config = dict(
    n_layer=8,
    experts_per_token=2,
    moe_layers=[0, 1, 2, 3, 4, 5, 6, 7],
    vocab_size=12406,
)
Below are experts of layer 5 (counted from 0) of a mixture-of-experts language model. Rows are named router (the router's row for the expert), gate (a neuron's input weights, with its number), up (a neuron's input weights, with its number) and show model dimensions 64-127. Each number is 128 + 32 x the weight over its row's rms, rounded and kept within 0 to 255. Numbers have three digits each.
Before each expert's rows: "comes after" lists some tokens at least twice as common just before its tokens as in all text. This comes from a sample of Wikipedia text that the model never trained on. Tokens count by the router's weight.

# expert 9
comes after: " |", "|", " in", ":", " United", "9"
router:139153054134146145149152119123177097136116103116144101090126187199111118067178113139097132135125104100134107103141091126190096152143111103170160116133124120118161113133146135119161140175154137
gate19:170127159233134172138178072163111157100133075153135166128165167164115122153111116127126127091066151139163105128099131145080119110078191116152136140099123142117154118096120115081070135135101137
up19:217106103132092105114167221168177134131207101151152147126173173094133097078115127145116129123115137180121132192157161111145136182111126119140138177125150109146139055111132151132036122151173049
gate20:183184110133156113183144096130158107109141137148115104126103137170094091072110150147120083079058141116149084147096153096070157134145130089060099107141094140128126182107112078114170143100171118
up20:125113103107112143178157104184065115124106154178103133167088111137113111112151111057107140109163146128124165079141027112110136152139138120123160161175147128181145132145104186093123113131106142
gate21:121127100115088075105091154109096083132143131161157120166179096156088181132131165137108083110122142126112120105095129141152155139097144152139141072108103172149119177131091103130099153130112149
up21:169150173095129103159000094096136093124101134139099195198126140104090119153182147154153053136055156135154121155149154097098106141075125094160111159143135125136139153175145170175124138171118235
gate22:136125125101184210078100166134074098082194140159070147113138119114137169102135124169158137125089161142071123166096080162150078133126091123079153079142180079151108122156153187118078139163130118
up22:211143090087091113124165128118094168114108129107110173121117139177152149125079102129126132093089169130153116127103135141124130086085111102099161183127065095076129171138155131112071132118162126
gate23:241086126142092117159128132101120130156142105141089079134162160154166151171192075095102123144207082124115138107141126166160114106084137141159201113079162152148162166124168156114114107121163130
up23:117090160111088106106064164137082117104135127148098141151111084167152088154101152157088095132094145163134109116104087156114187157021119136096137129184110168178094079129115148188110124162150088
gate24:158181072125120136128120133128107134111126171133137142105165105091076126162121128115115159119158180126117142109171130115137055081088086097145113115135103151127150157130087151193142138099107159
up24:124088156092131106113119144115084163135129078174179117145115173164148167212111093124133123177115115078162197138172124062119114131129139115111158128133094113168136116150150116167152146132101126
gate25:180116098116056107165143079131169091120129146132029096199186111126146144156166090119158149137127048141093141103132124106135071110158158111137144124084159108098061134072143085133137111089171104
up25:168147120116104139159092134111201102115106102156154088108140160110206146109157122075107082122149184152075125111199138163099163139060104044120046073150107156081114040134156146155126139117175119
gate26:115146103126112151105111132046134140092166152163178179099074164136094072123156138125129110089127157081175117141110144214109109111130096114137114161084120119095107107155148115122102082145124127
up26:111190085108101172132098105135115138092206145149138115131126110129144123122144132075171144097120118176126078159097093107067143122111105154160159155131072153112107098101121154135090135121159157
gate27:081144133133116131114166098128146091179157161139152110106105109186178136089141124103102148138156092124129115138073119112078196048188104139170062159108078148139123102106098099161086140096139082
up27:113121075112097129083147145157135077121167085153107128129125142100190122114112106124100041121154064152120191157161111141133168142143162133100127153131139181134094137103145112148105115114098183
gate28:127179100103151026090135129121143104106150174153096139166127111169090138181134142134105090101122167137110172193153085062147133169140105117175114120163174134098123166062149110085102143078163160
up28:090086121147157129116107089125129132091130132098082105150085161066129158139096112166125060143142102137086077134114068130088122116120110121113121135107146127170196127101168116082153181135129131
gate29:161127094131115168142072085097112151154145144149078122113133185116118124173149117127174125154144116142119102107139144086083151077174115100132096112126141153112109098141065151061120101108127161
up29:169130148114185170122117143094113150157147132057197150097138097082153093093119130091155173092130150135210173143148198141108121133143157115169160112128113088089189106166122087111114119177150111
gate30:122117122145150145108127167130140153128110134066092120064145125169152146121137145106097071084155091127188076127138168131128119101179131116078096158140157162124119114116185092113150072148136094
up30:106118136160114115118081186113123096136174126113145155116146161217132115194152210146134104172190099136124132195186131083170195145104150174135081122135135092105156126138171165143129173056111186
gate31:057164135122162149078148129084074103083169134177153121098173118145102124099114064105153050123110100125097144134145117100138093180173077107105134112123164064111159081086130055109123137099136135
up31:124083173094112174176212135133153127075116102099156092173119160151102153150151139163132107134181173147167169151126122168146100085121146152155128122090092119074154164077173066193133125148156150
gate32:160149096111131157138102128111120101146178142171111154166151141153148112154092095184130116116128136191162131133108119130130174126158128172066177152097090094161142170087089114124151111106064092
up32:127197109100153155074140110127049127151144131109125119054117162110153165104110106143119094125117144113083153085113129097086157175144138114155045083100134201122140117110147105133143129061119127
gate33:089101110108157121073076139110148141146131137156127150109172168160121169189107140119161145074081097118104131133175124104094103112142138112186160142081158125158134166094012138113129155160139149
up33:074107062124112119112137128141073164137101146130145117156124140166074139107100131125139129167151094121098149127151116098118157185131146142111110212132127166188100156096134106155104170122122057
gate34:076179118132100126118183085123161132085178124152174127122125141186126065108142131147078086125144111031094083069147111098124175150112067169118125111153105106122135096132084082143129152129110108
up34:148174195122147186157169170130108188099094112128127110149062075110137149091094135153141147158063118106150077177159144156124200148111144137115104133123123071114172180164086119117168189120107104
gate35:154119140149139119139143101098149107141109149153169120121094131208162152115140115129139195195147074133164117143155081133105161151156150149126167159174128124102158091164136056089117088105106151
up35:080095095152135124174084114145139131156114176152108102194050103093133101110148136175097163125155136133156166152104118170096153135172128133108152125196129072150138087165165205154163095122092134
gate36:161156131123142064103157107156153096120139165135124113134157169188116110152097148205092068183147112099057111175169112068180103197117092077090161081124169077126158139144131154113077147166119169
up36:134130167120183147136161123130015172142117132054170147126127152112180135146095113145119056153103159126140106160165079083126063099107185083054134077103129148124133146117111154120079106149124087
gate37:077134104134061191106107148116144155152124170174133158126158137199104170166160134149116123099122164114191149158080150079131083124132135118069153134136177143140118121135174101146160101143145094
up37:127098131109096163131128123150117178080087175113139114117149081124105120142123144134101166115141086093176176103127117154153065098142125120090090135112180134108139159106089107114199158106178076
gate38:115174134109126131149170096108116050138087115102114133092122146113112072121095170153130131161184166168143141234094126137071142122179089107120184134072082088082127137114138106078164149092083140
up38:095167183171157170145104155137093106106120101149088104139075070151126122089200159170130173115083165109108085087138153136148110064158119127118152082150110206130132107100127129133120189088146135
gate39:130188076091168191126116125113173129125089079148151128151078094119127104128136145114113161119220104117103104042113128122114161103211157092116095167172158061061163076121135120158156143107090150
up39:120118116201156133200157114142131108123123149127155130116076135097149095122160138108071153117122143135144071134157123116124114135151109101198146194195176081073133121120102099131157160105155104
gate40:078184125123167119151142135159098119129183188114114164152122158186151157075154125133156137137113125131117142167093117120186096131144092127149184156177148099075189146162175162127145150115125144
up40:206147084161101151145110160163178159062144109084089167146160077115131125158076107111135176106134126152130165149151165141137147131115113101160064102113126091135163084125136139106127135181156123
gate41:106092166058159121106139176092086122168133169120159123121116140143142081104188128099172127093094090083102085106134159177099122117099143154112092090119070084180116135072172111080120173091086134
up41:129125179180183115127069134112128156174127134109083070102124109091107068182181085173148161114118101094126111102079140136158152130154197082149147166114145142223085147145146094121129171151143126
gate42:092103098103119141183112144083109108124140133153097175123100119123117108135205088157142173104087130189138108108111085099190037104164122079136122188121083074183145116177151123159150125105151110
up42:122112094060151090155195116105118192125124134090134122082120213112121122173122125169150116133129155133176165183160159097110095204166096097135152167085129162120137146153135102112124172132112140
gate43:107078166075114130127226121072152135052122149072184096093168130141118137124145087127137161139163162137164167133129136131183107198127111100165143074113109206120084083088116109118162099066130159
up43:112174163193099103129111140140177109096201072096131123150174161163148168133144093159147184126096137113111150111107131162131056145132133054122134148123125080172066125128137140189143103118111144

# expert 5
comes after: " of", " in", " for", " to", " with", " on"
router:156132073133194099113121125156112161155132156083089159126107149157159149141102145120141174094109099124147099146107107101173088183117113080121117120120101094183122128128110148122155065167171102
gate3:147112095150129099174121094136133112081106101134095123132130116135137113187192116206110124065083118151116125130078152136149125099098156114136130146103090125109146172192106206134152075116170100
up3:157126146107109120121174091119110162116104157102142102144177144133132164106106157159109088076175117114096062161068185134123185113149156133145111166168105120127166123111126141135168127173123125
gate4:085161133130129060136145167161099140176127131088113135086184174078092134191117167161125123027091065154138139125096117148096104159140170094080125090140098119111138125145101105052130108147081133
up4:119130158135062083066126130098159218093133156098113127178141117123153144173118088138158122160109116104114128140135101154158134162156094139084131188129136129133071123133194153200099073104128138
gate5:128182095162068120233162103113130167112182161123161118143111075152126115104114160169071076124139128145118108107136101153117161146104143149127071161169124104114117148150113142154157070131126145
up5:151217110048127153098171113111107115124134167106105110161170103116086091120115093140139108169154128113137099144191097047053142113144118127147150140170223204119139124102126161152105178120070157
gate6:136103131101162162106230118065204090139160087116190142114074067104079162166141117120106155132164138138114106115103153069141184154186113140172142119119109121134123174101130120129124122105107140
up6:171111149116066139127136103160109108109117124123130154123091101154181103077160157119161142081147161136110156090097141133110095071142151129171161180119105117176123160151078096190129137109121161
gate7:093186122069137123101146183125101096151134112136146085129170129159109152117143132144163150087024000187113145120175151130099141090159097161162086142125093088216184129139104178104131060105132176
up7:155131082144129108148135133138052112174091059145134129188156062137121154121149118172138056091062108143139081158125148113169166156138132124086116099136117128077107092163104094180121125116151155
gate8:129148117072101164104140124183178150109122096106149091172140089133132159065119146152138120101103129112150159094140129130202105133150095136087155152132162158116185188122090131094157185080188150
up8:136163137124115130182159100118072146137157127111073180147152145146150128097091108164106136169134117153086083170098081112140134176149100121099167142169155123083112089114143067128120080144101076
gate9:099095160128147078137108128132121108162098143100147207108123158150103108082113142113105101099169090178197076131159072176152084118200169120139115076093092182166094128067059130136118101148116111
up9:143096161170116094124126106047131143136095048112113150102179115112096178139065143171105155166105121101092094106101083147178170044113106118103097084127164215169085165098074048102185133100125120
gate10:146101128107090189137135144161179102126098183163161167153079121086179149142140126143115061107146143138147110103077143162117163105134148075111137119160124075120142169092150107193131134168112096
up10:144128071162141099112126132140172128122121096171122168099175106094136145106133107149153120134084166152111162109131160154091208153161139062110126150109118128178159158166133104117127125104071120
gate11:119131143142129176122115143127118154129089047140128072097126117166128136181153126109120133142115142152123132115071091140149082152135131122106151146132167084106145128090119119107151112136192147
up11:092140123092104066077065101139131070072137161113050120136156076117145099150107122106138116123106133150115130122138151163094134155107121137073126102124171122130092172112122187167134201210175148
gate12:134095155054197057146154182106148043197088126144123158109226154055096110164132135198132124159070132120165089205122158138138106101098145156143072168134085154165120143138148129163118140127144124
up12:089095115170153190121182147158140125117116127096163149069076168113124123109112136171118182145113158162093173056085124156111134093118159161151157175096106136128171132145109132096146158119151153
gate13:134151141122104171120107038126077135154102120066167143129150143140096077153183102152142160142131138107111063133064170098129107189112146090105184161114136155194072146083137135086117141140161132
up13:154121139077141113144188220127156073165092101159206149207140141110106117097210131177126128130129145132112127101114169087118123102136094179082117171164111200168109148142099148112145099154095116
gate14:105121099092146194126120157104135141133061158110144087155163083061160117136081112119143132118093137115119136221079141101101135072155132164116113158143146126145186141164127149122141144141192149
up14:111103133156095154155154049109201142123131118158185076082156108167141157143094172114123116148117122084144106208125142150089159100099126110148153129090107089165175117160082150072200096098162164
gate15:104082074141141103145120105120171016101129124099114120122115088149138116116125076139089143196199188148110133105132136116111153117115118131193122186153144119115068116114117099069150153134161141
up15:149124162147174073121141143120141174144133112075163064153103109146131131130187200163164148103187072159098149126171159073107123156126163134131147098133133083150106096116175078126076150140107153
gate16:109124077073152145122147166115164114160142125111114083156139130110131175145154140146126146115140116120075102172136144108082153135140085105102133118111134111105140117131180111129131183127123164
up16:115147112139106171138191146144144090147168200125069192087099115107137126151114133123121129149091124152097139191087157086136121124080089184107133115102102134110129117078162125156114120114129113
gate17:100134077107103137150152094128111070111188125095111077168172113102092139146053111184113120123182170115136119169122166107169096152078104108049096115097101100157132142162122125076074089134172157
up17:110102099169176124119082152137154073133139072167159203131143082162126164098150129139158123121129133085135129146193099131128146084112175150126123102085086159134103161141122081116192146211094117
gate18:117114200097107094157111142080154182191103161169136152123082102152100172131141128103138151099137112157142141118137118220134130144104164155180139107156115147106109075142202136179142135114155091
up18:158190139125083116171114116146122113150100128097126114087127130058124094147164125134116067125086102180132110110161132111097104150114139146190119046161128131087051174087177135094127138155149164
gate19:123164161165113122112097119161125092184089160116151140105168169101097158170137061133184173110115117090126122100149120122119098171141155167107147143163159082089088205109129185120125102102111182
up19:122041177201066137128201144171132150099114143158078161128139145091128183109109202134091129133109113124147094131169098119089112102052106125119106073156137152078077112154070174154171178109115119
gate20:112064116145150122132094207139076120144103138122175141149101138137127137110158209173102134084175142081142091226161147134157154127120113104111189116134138149159120080096152102082170151125123153
up20:101133189130103116181182077133144160128150151131200153175126131089107054121130122068138141166071142088134144125108086105077099151157110164151160148124157133102145082142148110152087159108141175
gate21:115167122150157144189134150084169104166179100040141155146147113184118153121142178137109122096168125128143145101044095155109139116098044131134159068124110147114122141157089110162131142097124152
up21:117148134106086187175158127134145117173161097141101143156144151114135141130109118189165157114111126098169098151164131165135140125160125140091068124096149110144141174162157143145150113179150125
gate22:146117084058139115078136162089150160099121161112101110192064121129075117131126101138169147118134107176114132212176162070095057180141076099113090090126127095120086191099136056118140141113073130
up22:103184134195124163173149084148142105136113100120179110111124114101142180119157100149158100152114148122151139151138131162116137070166135135141088133062159145147139133128147178118146070055190083
gate23:125153089138139160169117118173161084167134124087103140160131145119180125111119137178126136169157148142206129204147160060168084108143124149135128136095117138138091141141071163088144138161143185
up23:132101146188193104112170117101118167109105093125099104114149157096142153121155099089124099174122173074195124093150163145136088163090097118114157125088156139101156096142168130174135103123135136
gate24:159124065162143096114127083162146181140166140153154151107151143161114136173150109133142159113102206094135159160142199049155111172087094106091167104111138183090092121118115087109120158104117138
up24:148124105071114150135179088148118145129098126160090100147108115127154129145096074154112105127176099099140108127138131161133150091131116086100202160086102126135141138097023152124057119107108098
gate25:107133158165132091202131131206134143066151193166160156138196135128153171158135176107154087086160169117132154124103181101150084136132136187159128143167104106145213098065132132142096116154115155
up25:090102128114103104173131105144145076107121044118103118111095130105138078081009083125081172168072188148135139110144149126121087126210161143096150071130162058093193099138141134141112133108121111
gate26:154187132174150120131158180189138082106116096120126178114141136124171193160061132157105110138147164121154112105124149154119130160105091092173156106081081157127134086131167112152070135086145205
up26:133122114142136116160117151168106159167097123144126112132113130137049104127108149147187145089141130088107077139108115166122134155149155127138201105107092126125116178107094070124129178128076142
gate27:082091161181087078159137155131151120095092127091188185117145115110104136201148143120098147089109054148185086161091157175217154185118166147121141145103087133121136089089119133104090080139117164
up27:179122141047163140103084105126098160154170122130118125114157159094083146132136149107135075122124095142141102169155070110138100151133062074157143150133134134123112157115095086194126186176131092

# expert 7
comes after: " |", " ", " 0", " 1", " /", "}"
router:111132126167165093131077141056104114100117119131152135097100166165142145076135093144109116123166119083173076102136089174176133110095093111102127147116081108111145144108056134098156072124140106
gate19:114174135114114128210069117084135117087108146094136122083151077135105086067130157097145096142130106130153123123102153133081081142142024149143104098175091117155072145140147149166166163172081120
up19:104173153160185083179187077104091122124155048097064064170179086135138135063115135115138102117105112075184152139069118120155157174085138089113090184142109189124084158134137123120152134118151143
gate20:134123112106155129135129071090122141120126131143137110161103179169199159205152159141114123099106148099162098149183124089092158111090170085099092119153094143138168138146146134091119093133155144
up20:136084207097145133148081098139138138104117063106197049111140099148138067166146133162110144124103080115072153138137090129120077163109108118143085203131203116082209159149126173128143145132078169
gate21:150160105101132107064153103083150155112118144184156126077088107199130136128088073101126171147100123076091141087150071117115119142095131120088101047148128102098151105099098107119134122090146102
up21:106128128136135148156176200074107050135118162148142107088109113126145123081138117177169072156084134158137140136087106105111077145133138112070147090064137129137135166120122153139166078145142157
gate22:112115170179192139098154119131168160140142117152102068151099166149168132176116145122136128152054145136157104122110053148166093137096097113084137129114131104146106211110144101107128155099128000
up22:107111145169143122113145125116128116130123146143145101157061145179101104163136133141122179123102158128124150114113068214075099079094161191177065073121104112125194133132137121192199086115129155
gate23:095142151180073123088128141087148161122135127220138166160106168125118151125150160148083183129091138079123126137133102134143146149124055152149119058128167077115084149125126117139142115126129127
up23:088112110119152117116109122132134234089139105149113121116110137152124139139131128180045116171052146135106123100144097136134203097111112171132170122095127087090118094116128128113060157097077159
gate24:165130143134128109111084113135163162136183096155131147143112116120119129098132125128155108131163141088088150203106126130120160139109164078124156101129114116152135125107193194125106106137072125
up24:148121148151135093165081145062121163119148153089162111171137121148082178132127150138096073113148127148106124137151113162105177133156125068165149112117122119115125131144126091145154138110122199
gate25:175062125128127113145106103151157103113154179148142158074172146087149109186134089175141111108149161156147133224086093129094065105137135162154132150149107124121140146114144154095070118092166132
up25:126116147156090164127167168153128170121106127141142170110118114118169032135148159161103125175128106120091171116116086115153154106112146103079179139153151108148031142093158103169173110082132138
gate26:139085128135144181107130148095076104147118170138156165129175139103126143116078145193171132114140149062050187111119128141163110121093134098109177116114122123079116131124055129096171144179129098
up26:096163079099170050149119125147134140157108117146162183145091081137125136089148169152152168151155214135139170135154113112173129095133099113191154106145093118169116126165103103119150123098102129
gate27:173129196134137072077141110089145139097154113107107107163092175163159123184145133122094161134137096153112096100147123140126135111131108112087101166120109162164143168060083121132108137150102136
up27:133105082135122117112168161134132144137125144087103098139168139025122140138137195216129097112107159153099085136131099081120134097145101144052151131152097156174151078155168080097127129118146129
gate28:163181134140143089087130157088095154174204149137142095137118143120108131145182087124098086066101093060114116111124116162140105172116081163172136106180122100124111170114066090108131101166066137
up28:153085101141117189150075185095122116149095112189077124133122159081098166150139143077204094086147100051183167144171091163229162114130133147115098139195167095115117118169149174136089123146112169
gate29:154203123136184122112162088101103156124154089090179105082157061146143120114124164114082115108127111155086108144156154126102153103106117140165087134148124195130153154147121109110154096127168115
up29:131177056100091099145082100116114130086147142158143120152151083094157122125106133133156149132166130132185124126109120101136155120115157111156178126059166130104123224160113162122098164143078078
gate30:117232113113081150129157102153121045046084116133114138113091171111166125119109118134086163141174136142129110105125074129110128111097117121163113157137152137093086080119143156153118117149203147
up30:074132071129134127161216112131175089132150123115120159116153053058114080191105170142073107122123093149117156105172084164088162098178118119121143140125100086119175137131137139084113129162142120
gate31:109145137107126112103108097094082071144128133127145161121136115118086114149090172134138210244168155117084093119122096121118174080081127176069094098154119145197130135124078150081132097127120157
up31:142102138061160121145134136184144107119141168112145128137137123106126116126130146113116147127150109122110130145113117123123108101178139132172147113122127129129111150150156154112129172147139130
gate32:209175132132078084134108104179126090138119113114120147071118110089141109168180140108127160124140125129126142143079149137160165091087043156141100185099086113065145152121081122118092080160139057
up32:111098102157115108160127145139141125136134113112174111098135075141116130136103141096132130110108067150171192069131114167131147160150105168089136088153107150145117096117120151101057089143122164
gate33:157188170106160092143092166110097100090123117156113150171142132134158109108163078129133104165058145163145135097110139165103157168182156145179112109151109115037109170096116106202098085086152124
up33:123147149081156147096126092157168146122056118161154077123183127126123128079147132118125110104134116112137116144120117130103158124104139096136174131123118187135165119147134139113099072071219072
gate34:119063109203120089112106117155101134145082113113148079133168201183102161184100120196129162112113090143111123169191102179150135134116097157157180119129157163147138150115112128060165146110127106
up34:181126126162149127123130114166108130130175061158082093183171136111183168197107132086122128133107119118063130136102102138164146091144177087071162097128162110133118136144123131144123187120136100
gate35:226092112102101151123135138043134109114128102084078104117135152130163123127123137093103132126174094199109088108060056054118174112069146175136136152143124124160113165145126065148072093156118097
up35:168151073098158080114125178179117106153182146104123114131134153057165146081150083133140117102128091131165097118130093109095155149158133122126031178167088101141066172124156140179139148118073083
gate36:160123123101181176139149181097105130137130160125161099064151111110118144112164095124123139080118159158162104173126077088177096146080128183171118127165105148097142103152098148117110106125178086
up36:130134117138134157114100129128157144144122161119081107105102130146170097089158106116141137160135124129156073171166131187121134159165092113156142087118125130135121185128152111092088100106135115
gate37:132147160111145115120103122064100145157204165143196135123142131136158146191098154140097155160133065137177077099130128204162138148143098147100100136100131180079155135136122119072119142123122135
up37:194102098095161168141134175074162192096106083123099092085088140113174165117115107128105105115161152175128113121105143133076175134097176137096092164126116073147156127166079167173081180185111162
gate38:095103115147129132068143116138094120101100140103100121117165131155028183125142046102171135112147192082096123146096127150140141138098157177175113093150142108096076151079122162135137084148100119
up38:145158171128163139112133153139116177157133162146138149202112088168073115169155151092102060104160099152128135228105167141131109155112112171157113160134091143199124124151159176111148072179114155
gate39:075102162115121130084075115107129136091176194149067141168156073127156146161114113255112097087119128143157131149136117178179108138147160157107126156143144109080109165156155103144143178112076144
up39:122124098199160133156126087127142124088206172140198144128103161196118120083092107163093158186018112057090114150122189139189108064093128189131094134126107198165131090121141164166130107141117149
gate40:147139113139121141112048135095115143057147137182111132122096186180139142158144091160091108086183132083151158127104085185120135114125101135077118156116156072166145110143137153125117121172142109
up40:068141153185124170138138134119134141150144154091134133108066140074106146142088084133165108135144130144121149112130158251112125094117089116126130108147151167101152156116171084153122166206120108
gate41:132152096045161123134089165149111155146167091089191092145125151202167170125141120103139158051132161149080167147162073112119117147147144124182111136120171102096054156161166134166068098133162128
up41:125142129147111183141180096143149140104168117118118120144113162108138129103119118118143126129166099154102080149115120223109095125155097093144108094094149127150072125149120072118186093203157133
gate42:130150113138163122147156115167126100090137168155175109104100127168126125163120203096148103120170078091098110148106132170164150089118047096127145124204131089073106113144064135085118104109145146
up42:088129173119123054135084105063153215146136079124175084122156163154108175114138106136102131112156159141183137161138177099110163193142129132144139154159164099128134181114081134109090151149120113
gate43:116090175104095086130144087054141133169143110104135102158160140100120178164111133191128094182133089111188095074129093108106125138088121158133154169096156125171132111154115157066167126128084155
up43:144106123098131146156089143141152126143095110160191132163107136147092216140143105168172082144181071140106148120107144150137109140143125106076183053114121117129145150213113093132137064139135186

# expert 3
comes after: "\n", " ", ".", ")", " 0", " ="
router:139119153155109144147101142109151152117113134090142157113190086119177167102111177194084191094119067151110107102106143144105100150086103046091118156093050099144145201111119170122119113185124130
gate19:080115108155087114068099177141130163159107087124092213231104192103135174177118109171149111164118073105099140161131136090155097111111117119140082126130119126087148151130128091129103185079121122
up19:105098134145157181126086157155112119130095066115140155104126155141099097144096200134112093115130129075085158154128106123118130160114110157035140110107163094080144095158046098135103169105162145
gate20:114163133092039134115131130100111194146079064095152149122176086163117150143154114132135178148111119055176131134083084147141103160137094093155108189098058128137066162129096161077105120137101120
up20:114149114151136178089080177141143132103123134118109142221099129138185138139150146151106092127149109078123163186128111146091119129112089082123131133199102149158141138129138108143103109164138162
gate21:116114129135129176208133122142119125151122125104136132125102180097129152174113037118147137106116125151162108143092142106088168148086136100134191125181059106105130141118129140098107103098081135
up21:168192095151090122113185145089115090091145053092107139106115081112161125117115199124145152179137152171151115168150168109161110149150169113128184165117162128099138160126202113145122174120142095
gate22:181108142158110173152117100149139107097089163115250152136070151133116099030071134138105141116122107118126138074163136164119120151106119146087141163179167095085115134101146116112078131106162127
up22:141096118126138153097113168166066130145114143100063146137151085131096080144166120149090101108098121161176160107139091189102130155160168145089127140090159160133170152104126041115093100165177132
gate23:161174172182110120135122125113054162147154120074139051121121065160138182154172125175122153098202088041107124113012145080160114147105110152140152112083109119169120121152163114162101143144126099
up23:107110080081120185095080106140116130108157116098028156137127097135132132172177150142127154126138084135103122153098107081169123113122160108098107104088139139112113105176100139122133104056160081
gate24:124086175107137143102142090135124131149111102067131140118103103108162098128100102131110083136111174148153137123153107121148149111096170122116000075092148164134133182131120195139119141140130152
up24:203135103133059154146075139141153140087166136130149174158137167148098193065143174153093074130074188090125150159136151155118157129121134124194170095181133169131200167102132133084068077099171169
gate25:142164112095118124143138139126120102155113141121096052144161097159126106118157121090103184136122071152140116075088150125145149144097084128154119163130084182117099155151102133118162148156072155
up25:109168087132123100111065133143098166101091120159126105125121141072127115099125104088106131150107102085085130062132156153090190141135127069088105123127129126099143123160151144161128179138095094
gate26:106165100135174166138164192064097159148087132112084125091116160158123109177074121062137090131203088096120122136077149144121124169081115103120127119137159112112142121121110134146154075140152092
up26:092145119141152100132129104128122140100135105113145085144144163125164119102144182146154161168136111138117087155152125096095160079133166099099082142095116093129117192132123101128168151156134092
gate27:159096125081162166155084058149126174125114102103134109102128146097115135140091145145109159079107115130156115116222097135083092120120057087116128141166130104153073075126115116099157112154120078
up27:146127163116078164158141140126174101132107148108090163100107108092060090152154123177108096118122102116129108241133118115153116100138136107136132095178115135123109120103151129172157135111130145
gate28:118143094126109149137115083103062063084137143167099102104097112086105129161106112203133077117094148131123087097161162168061116205176126146106075151136101066097104136064148125051119047144165131
up28:097085119117120110107106164094111093102108106126153175128154113118152126158153136088182177114122070158143102195153188159115165124173154159133111147064166133094176112124162093165141106143087099
gate29:104101118117133129065151065143134089105148155108174149109057152147120137159109092183137140121069127136073111103180093121101166088163093075143168158156138121184108111110093161123200100166124101
up29:138129136178151084132142057138146097140078156186075149154120114099124139106170182122115100191255156118161128126143148166103094149151178117170089170156181156108204117104137149126126132112107124
gate30:119191122149132110153062136059186135123143150102154080128110148121040122141067215161107120133088139102149083125100130112132075149132094119118123096127146068100059109089129098080159088129115122
up30:138095148158161125103098095097190142184192107101122134145143194130122139187170135090165087143086141141089126090084106192092186095158107151170144128106111126094110129131114072081163132116141120
gate31:106138199128057113112179175121136082158097081173114141200078150139133142107145091113084081076109140082136164117043157119117125147132074128165127112077143153122132143170116105080133119110115155
up31:162134107136094153122102134132065102160147192087163177111178138107110102093120142088170129137097059119170074123166092111098173164158113061115142149121142133168049157102155126190141155095095110
gate32:141178113164088154126081085145157099159143099126072163168094107131145147122134151157069161153167098138082127103114094102139177117138158065074193141159133095096118155138063192066068106068198084
up32:130140114146143169144058123102168177206149202113150168066129129140159133195096106152160164140118128135133131086117133076075115141110077137173173150137171117147118091087197103104138167158161140
gate33:088104190132094093149123118156131168143120136154100158140125124111143127121154071126108127149155067154145100112063089131113093085122095136151137115145148171159187146104142112099130162062101116
up33:140113135107138159116147198109130157149099153087094115108146173129149158145089129135101128154145159129124161108132028149137120142117148127077107148095132170157180104134158114139078111135045132
gate34:134081100093073118118155074093124154156109143123127161065112086119123097131122109132113141122138066127117172158072080105068137111114128112132208184121193116094121109065132096112102147134164085
up34:115166158042132096116110149139138107169160110118138076106078170138091121094154097136149092126131151159145139054163158115133142129183134063143109089098082159139072152123153101182158176075086129
gate35:131149154102108138150128084137135124171108140214145133093126111116150077169160085101160155097104119127145080135194109170086093225130103130165138091128153142123100173135155125158209142106168085
up35:036168124180138147140136143156089132154161115174184108119138137094157075081122117124123132108157141124163182106116133148157170141068124115119112120093157139145112126127147138144141147162104134
gate36:153085116125108204042078107149171133104157106154166105142096206107203197135137062104098134152117121155062120159105118154131214110125146043132133151091136139113156149131116109148103118126178145
up36:103117166096110121131057187105117119115191154063080144106081114222115097128059104167130137078176043156189106150138129118090148149130111130153093147152167230142105165101104112091171123065114095
gate37:081166170113125065120121157132129112117113104136133145167178106135122166108125112174171188169137108138090138191115203106135114134140156122064116128129109126099095102120073124135153121134129136
up37:177139144111094166116106134169097160100100133125137097180084165065112122110111075121105165143133127168166110153102106135111132154071136089152091160109194147115139120129139111105173115117153162
gate38:125111183123174095118138102187107108134122165121148172127089153107153144085152108072135093105138087178178104152085076103172125095137149145109174121117117077152101106132110107086143122128160072
up38:142128109120104115122119181142109111123100055127136233126083140157052117110121066131123132085120111143087113080194047144121039177091129120106079086109105140127131092160115158154095178102126113
gate39:091067154134125179101167110150109147084102105037108092174067129128132199150137124046134077103148140116156080120122089157105073144160126099133145068146107085161188165144117113148128107112127085
up39:150130192131105126130172177139170139094101120099108154110092082140124128123135137116088081117128125087089104140110160179123088141190090089155090112101171101113092058162109080186120148114147132
gate40:111121137080120115164121090108099143140083113182115147135129119098157178144171078120057114162133093112194130111109122135134177097138101120118123107178122139107156122180087124131104177132143121
up40:135172065172161157096106172165136073138120119095099128092123103093137128176111148121125095113093107129199170103123139105133082126123123119085158163125078134119112153171137112123150092127123134
gate41:122161150159144128111134127063197129121131046111109077116192134116087138153149114093094138130123100140099105122122160128157172113148105086118162158117135122187154167138109075116166118191137111
up41:091176141120181113137112183167095075113117154138139132148160154193145126100066134088127149184092152148111110159106143131205129156136134160130104130121126147165136085038156145079157174089059180
gate42:136113204126098121108099151060064154151126139117122129115144105131156159128146132101181096122110147128142061130160105145149144104138122137174201181146133097053115172151085131041140138092157111
up42:117089144066139167104124134163130088109154121136177169109093098175145185140153075114088127106179098056125117064146108124103140071192092143072091154134114094188153120187139138104140165138134102
gate43:139122172059099134123229142075140136160101146114120139035177163117124098115149215153156178158171150098097118087088147159169143139160160078136099134132167177089092084098137134142182149132149177
up43:153051155068133135125182135142120053110110127143099088146151110148070111190126138112150163135127158160163180115165159173098117126168106160174104129176187161128118097134124111166125173144199142